{
  "n_experts": 128,
  "d_expert": 96,
  "hidden_act": "swiglu",
  "moe_layers": [1, 2, 3, 4, 5, 6, 7, 8, 9, 10, 11, 12],
  "vocab_size": 2048,
  "learning_rate": 0.00136,
  "dataset": "wikipedia_en"
}
Below are experts of layer 10 (counted from 0) of a mixture-of-experts language model. Rows are named router (the router's row for the expert), gate (a neuron's input weights, with its number), up (a neuron's input weights, with its number), down (a neuron's output weights, with its number) and show model dimensions 128-255. Each number is 128 + 24 x the weight over its row's rms, rounded and kept within 0 to 255. Numbers have three digits each.
Before each expert's rows: "gets" lists some tokens that make up at least twice as much of what it gets as of all text; "raises" lists some tokens whose logits its average output raises strongly, later layers aside. This comes from a sample of Wikipedia text that the model never trained on. Tokens count by the router's weight.

# expert 104
gets: " 1", " 2", " 8", " 6", " 7", " 10"
raises: " |", "–", "\n", ";", "."
router:147127129093138142121144115132098131132102094123158168164176150128089128105192150123146107106145150161121116213153153111118055077122124125109143159072118145111131131125093154113117116131135166114110135105154102097153130090050149085129117143104103128127152136118110107158123087154126136065118119118151095098109133097132133117127143127094139079144125113148106123146126153141113136104139
gate0:085135130114161144114157119122102117166096136154153117109148108134120138157121110131129116134141085161107167167159131093143098096090109143127124132130128168103108136114116086168162156148116137113085124069068101099140082099097098105103138149145117126128126095127170138126146122103165139085129112132137121147122121103162132119154118140091166094131098144080138097117118141153088162095110
up0:148130099147153147102129144128096119127164145102169167172129055108123117123155153111103140138113076171140111091097149134154144179098086156110117125156102107142118128119142140111155123138138124122147120116078121146089145134132105105153137090127157143148139152125139168114100172136113137160154134147149148101153122108129148134078097166139141143121129096127109140147114104134147114159076
down0:155133121140145114144108144113114080155123064122142156153122134090116131091124113196121136158126115139123150212133128169102112119122111194092135159089122128139094073149086128116168132150109129135146154121126160116132089110126104131130120124151130164158112136149116158110137138150107104143134143138116127136125128175117116115140118164109086151151130147150120116084112147110104125117127
gate1:126124097137142118135127104117125103091115136160110126130136099160121117125164151134161146149113144138157122148127134136132153157084068124149087129136087126147130134146089155115148113152110080150153202174177137121112114104162117129085123165124119143133124081161105139117113162142083195115138133095104128081112096162150136111135109155113114115150147150145094146171118115125161134129112
up1:137124169123116098111128147147105155127132119149117124139083169113178140103092120119122111106095135139150135113174173109109128152134170132132151085109115131139118150112161122139109122129152093131166068118076116134145115136150133130112140104135082152115134152079073122105164130110134124086140132125150106119110174107094150140103160129123084143120108129069124079108154151168124109117145
down1:164142148083094106131115169173104157153050153110126162133112135103134145159128108125115145163116130167128122101133114152130117103115106136119106138120146129152130104104130129097137134105121096149161115157064068154125134097131120142115152097107072131136106113157129136158177165152122139115128136150123147083118079115125081127146129127153104106134137132125079073150157128158159087127154
gate2:142174139128130121118076103178149130071095153102134124110110131126174148106151128112086122102136148127138122117176106172103130147112124132134134084132194141106154108125096143128117150123135090110138106094157060139101112130090133165101134107133104124137145072155165106124119121107165112116135146140147115138098161174105149107137100128136089152139139148099107107154166133089137117098125
up2:104103072125121144107127112124129125112117111119110127132126149159127143110131133109126174105140137156122124129136091156154141120123176148198129150148111131099134185127186129115093146137097091099104160083105128132133127133149129146198087142148105135130136080115122105166068133123222100119152133139133121153100107101158117118132107159102148123136156122115105130119150110089076141134108
down2:088094128126128135149138150122177150119126193115127116126128158147089135144178153159156152120125153161175118106187157118153128129085141116138164104146103117130166140125156159156142112119115141135135175132157149102119177162125154134113125151155130106077170111106159123086090082120099130112100101128116140128119109103131147148169097120111130148143088114153122129138135142130103148132134
gate3:108136069125150101155107137104139129171111140133126127151124216094137144107187113127127117147162134130122165156138137132119095081152102122130129145117085122139095092085121101088148089128154099142158194149153135105141122156136109102110079116119169208152140093159140099145152119119168155113109137152109116146134067114144147134108118127133139081127094135123108138140133119092078133142107
up3:113133164108108143100197139112135130141137123143106122159142097100145132127107150127142098119102142118073127125143132108173136049112096111106104167109124119105115138149155102062125103123115138088131138160185171134136148112129143125122124138090089120121129160105126116097097087096126164087160128131129082122120136130135104148139168162138133129116094157145095148081163112112161148162144
down3:117149113099104127171149138148126151162112049130160145114160133119135177123086124142146123121128107110088097189100142119148148104104118140118111126145186119120155130158099119114156119133060125129105086132149132159105155149141166119162128111097122116108120145112159132136124135182198096154119076120126147118151096090112137118092146129137139113103128089151138134113104107182096127141121
gate4:151098169096159131121154128131170131125127118109173127164132167110142123129167100108124146140117144133121182151132151095125127120128157113101069150102116136139136140104139154071194115138158144072131165147109143148127081114117141142120087141087140154176148138150142136099098187115159124103118126127099135174158100133151115104111112145110137119135072142104131122096135129120088111145116
up4:115128104168149135129110114139100133124153134137086109120097135141097097151102117178147092157151132144139154130124096122085112139141112140125130103148104104145093144116177121159125153147135117146088107122099128101167108134174105114149142122158179124137119140134093172157110108117139134120155115148161130076118115139112110143136143136106081090124182144141119131148070133136118158109147
down4:103140152160132154130145149116156132107127066127151108136161109079132107158168131133090111145119135160081125159168152092111150141156135100103154095116126168086137142076116124151138154168122138131126181089097142109136129129121097098093123107153152130149103100128130133094123117094081153111107123114075113150147134183160122146133109115164117096125134104121163131118106116088134095118110

# expert 16
gets: "6", "9", "8", "0", "7", "5"
raises: "1", "2", "3", "4"
router:156100113125143120124141112129080114156090116122143155138197124129095122124184132145132072119139108164114140217148183151114064068112124132062137135054130151131126123151104140097181154125133149124116121111147112104131128126047133101115144099130111118114121098151128124169111116111119143082109141103108070116111126133126161114190141122118128090163098148120109126129159158138137146105107
gate0:093054126098159149143156099096141122133141134115177114125144139140164103132103115107139125098131138153093140144081136095142140097103164154139141096117089118154113114162096157123118154163133147146145120144108124131140118111098179138113146080191092147126150104166142145134143122118137115140109103110101104142118117118089089115112131080085124159142154121113087084109123120133140119136120
up0:136165150133115138119103163157116174118129137142100164138098148138120125142180115095108142149190130099154161125151098109117113152182099085130096101122157147139125092124084122117158085110150102137119144117175092139134140137120114143101132133122098103137123121126134141097138177129104120101149158127129108127145133106110156128130082147126157116113087157157139161156092120080145158095123
down0:138109126133138164113103134117104126118110103166148113193094088130188101067137124125180136158135113102118137148102133124124123152123143174106179132132085143174122161128176083114046153121141135148147138117129145122114153147129135146121138062161138158179147131133147168109106190132163137113159153149108134149121128094120115136130155104145113156147143119147106148118161134086154175090175
gate1:176093125097137145146115144123133102093094095149113143143186117108125095125135137100114143128150138141120131145088121111093115149120166169131162117124112126132106160137137155110129138136150126110126174085126105104110097145130128134125173155133103114112165092137047151167082122146088148088153073089130127158150120127165160130129106128111158134110111136142120113142129104103144136156121
up1:104154101158172125106081123122139141118127131091129101154121129146153156112148123114146109115113124075139171101142144147138123160139121106162114106167137125146131109090166140144145163118161126160179119176121152113140125130074123116154147088106110117159107121086151128161146101116140111130086180149113150106102108171122109096108174127136167129157147125145138125129097131114154098147137
down1:098138120119138120120139116152130118179122117132154092134089110079133133114172091134126155148134118131116149110149109094129112138135139169122122165152157153159116070088127097094117084112086113150120127155108093126147091154125136127096114108140121096136138163150106111144136145074148128155110121111134172146101077094155146113158156103174125103140120139148142153129140128066157121119153
gate2:115113138120135116103089134124068120132129149170145107107110140119126166131152087132117159139124131173118119146153164106100100145128137128145090157124100185135116121160129157104121128177150041137153090154119115133126151124123135145126122127118131134141141089162178120129151135121120120106147161128093122121162168170139192151189158142121117075138082123125130120171134111111107100147155
up2:150138131161120108116158111080147134109161102134145134135097092097115123129083136100135066137082133124146120133121099116107099066110136085100092131128098115101159135080143137120125144153106173132123116115110138166075134103150117122138116113086125138123156143114119140122110151114134176140127127120137115110109129147111092152125131123143142136124147110160111131078133118144174156142131
down2:129169144158117144079128134140125087109122145122145135148149130103163154127117099152107123092133107125109123136136125098146116151196134126107113135115173151118115140184123137166086127139095124140145123104093123149125144102100147154112160104134097060142117135140092141136137132158109112143133158142104169110122152072115124118115080141145121114118132135110121130123141129128147111095112
gate3:130131109106123138120144098135145110112134130116122132119096125145102148104160102136117125165127180127160152135137136129106077141113129145145109148105120173151110093108148123143138109128125111133118190127113108103161101172137183166102148134136127103152122157133131157157167108157181117087160146137136103125098124116140171115167067136118152108158139127121080145097130144119095150084145
up3:159136111158173143144161135118104158092165144115136128155122153114161128134128157138136127090151080136117150106148122114108131114126162131110150104152173106117108127143144094144099156136099199093107118107144105144141173109112111099151120125120088143146107125080125081139140133107102135146107105138158080159124160124159117138112156113138074122099137132094141171157149112098154137163149
down3:104131142130161128110147090115119105144129173132124128145118131109085128131084125164110133109143128143106158103144109126082080128135096140084134137124090107077066151178085125125122118137132139127139110156123132102122191140136147137139117123116124130121118117144174139132118070129093167117124122136117097112116155088172113124132089157129151090121161104103115152145119129116117130143104
gate4:127105109119102154136163152118076114176125137090122113143116141130079146132163134152112086115154137100110152165128139103095082152110103118103105160128143146079158107172126101062151105141137136098117124155128116119134167169121144104132159135167148167086113121133128131124132173057148166125147135127068106160112115112115174163142073151157146127135124099123122106135096098109095106117137
up4:117110117094145124146168155111165126098142139127112138143113126089116117127192142128087162152142122087153152129125115148127134138111075150123135100118100130140063086122122107139139138085134123167118137148171110084155166110148128113121123141126122098157136144137099112121121088176093136097140131076138131182153141153154124137135164126112122129078152157134166147148159147148118112165139
down4:120127126093177139116151127115145127138120069146170114113094118109133125139140127118107180145119120062121105202149141125151131164109098133206113102100114088102113123140118152124112141114135142172177100168133100101123185124126144123132125132167124153136147173132131118100115102152107140145142111082140131083133129154126126111117149110138151126116127138126114158127136156137156136149115

# expert 76
gets: " 0", " 4", " 1", " 3", " 5", " 2"
raises: " |", ".", "3", "7"
router:161081110138131130118126127106109119122103057122154147146174109128130118094145151134141109125114161138135131218141168130107048072138113116121144147063106122127127128130081148108121138127124163145129158144161127078141139087063142108120154141114118141103112127154117123170121086119130140115132149117163074123093156119093114117129151122123122108155125127142127148124116153132137147085110
gate0:146134125089111158128113105144116102158104111186100160115172098176082162147124126125093148180114130183141159129108150140122095157137091118105128115108125126152089142089137115122109148116164117127134190138121124145100165159145130157147157149120155116143121110098092116147138142140150131091119141150119156095124097159119125124129120121106090085106163161115114115149079127113164114116114
up0:098149113136123128121120116110132164109134130113167177130156141119193109114134102111158133079114140110141135108124081160097190129092139149152187084146155122116144117145112114129130094133123117116125114073140108116167108124128130151104108096178109151153181132125135137096134141129109172144135165115147135168110121131140148154135109091131093136113097187114132103122159104131110139053157
down0:123120130128132106094114125163112095124113178139121095108129138158073137115113135108143186142151124131142123116126127108129167136112125186081164084113114107174143077146088155148098113111099143115148152114118083100082097169115147165103153154111144124133111141137161139142159167146142156139141130144087145131124135135138104123125137116106105102142090122105143092107132127116144110082110
gate1:119079123109169134104148037132169135106135154122148121122159109175099084113140118129087124133124153126128145142118137176143127142144159122134135140116142125169136090133168129139158161155135143065085139096157117133102142121110138165105136100113157131102102121164145125162112123129162126133142123100126099152125091101151162138146132137093136131094117111164116121109123134125139125158117
up1:109173109127153131093111140145115127168109135111151144160076148137133170129169108136142148130163105134094134132134114111126129120104126135131148074129109112158126112128082105159135090160143128166143137144124104088123150173119123128086129143142097142165097080125149126157179146131125121107119138162070170136078129124113134175154101140070133131101097160142133117131124105115131110073153
down1:166127117146146091153109109141125131125132170134156118125116157132086122126136108076139101110123159168169148071141136126115146134140094093131115131100109141126190175124109154177141160141158132142149152107108139092140103112124154175121138131118086114071130121108149178150154166131133071117174163117082113107122092099138151179131125130154102084129139125129118123115116127151132121100159
gate2:094102091176181125120134145123157091164115112143138161162144140106131148127145113100137140100128153199164123146111092144138112159140139152091109157133107177144125153160173155161164120144116096120134123099137139115115158138115069138128135116125092127168137142096134181131105166174106109117160156119148113091106131144124182160119152132140123103103105169123086148159139105112125119122113
up2:136124138108126143146137133081143146116145116162106129181190111096203108143136119102146138132107135161144126135109103132169089088147190131096086189111082130095106161146137180118109134125163149128135141128135123113109172129131140131119126143130142075141123119104097099113079132116135131127133102097201115129126159129125099107137158120141138159150166105135156133105096123138135102101114
down2:118146146146147105107146075122095142153130064083126129166161139132187146133095124138143104098119102146117115238117152162112145137138110149122145164107201133125102067174131088111128115143131106151131123134141133159135149121123131157113131122100082095159108134127128127143135150171117112124111128126132112113150137119129098110113118123120126112139152125136117089118130127144089149137097
gate3:129111157151153120078127142117065178151142088138146172133149115139094110075125145121119128107124128137093100143134100153130118135142122193086156115126115129117136113151162060103158111153105157105122124103123125092110140126119136099123126134169121165136117125127148101149113162135178155150107127129109100143141175153162128077123141121171113122140141151107119108123167122127134132139091
up3:163114147142120136139122183103117145160118089142144169182162089122159096132117133134120104157125117083171122132161110092143118142122125124136155095138138141129137151189097157126134127092113179148113131115132118111131123130162157138151109142131109147134141092120092125110093120116116147109092115128165121148135146135123128131113143096168128116141095151129108068174082133143119134097093
down3:163149131102129138126130131154095079116123137126110167122137136159124180109078122170083165099146095109093136120057069134136142137132124112141152125175165122145134081135145098135105125143122095087137094116119137153096135139162151104119158131116128171168139134130108159105114146151160140139093133116093095134125150161157118118142111147149125126109140150160165086121101118143153092147107
gate4:106095103119134164120191095152135082112135097138151155071115130141105142148153089158132169133116148123146158140150119100151067143143123116125131164131137148121121106130106135102143092161146152080110150064129140075135109135104120155132128163114140130145109126131120179124174133150134077115145133102137162160111087117098147130112096119132166132115115121193152107154106125110132138129134
up4:123127154143105139129099154134151143125085118098133100154130169097133112132135151126124121186143112124110101131128115163136156162115172153122119089116167116153134125127166141160112180117137137150129117174143105165119151126129152098129119156117151143121086101083129090157109129172126135141086148113129135132100149167148126150121140125089112131110137103094143145157194137136105138123168
down4:125128135169117091167189117150112095124147156140130124087116166171115122120117098121150145121094125116127087136152149116140155152124134130135153152144108138117110105097072138185141145153132097129138137111115103114144151098132123185117118143088104119129115116099122141118109147125161157100162134106117163139099126126168156143140180134132075078134118141125139107146148118107127143081125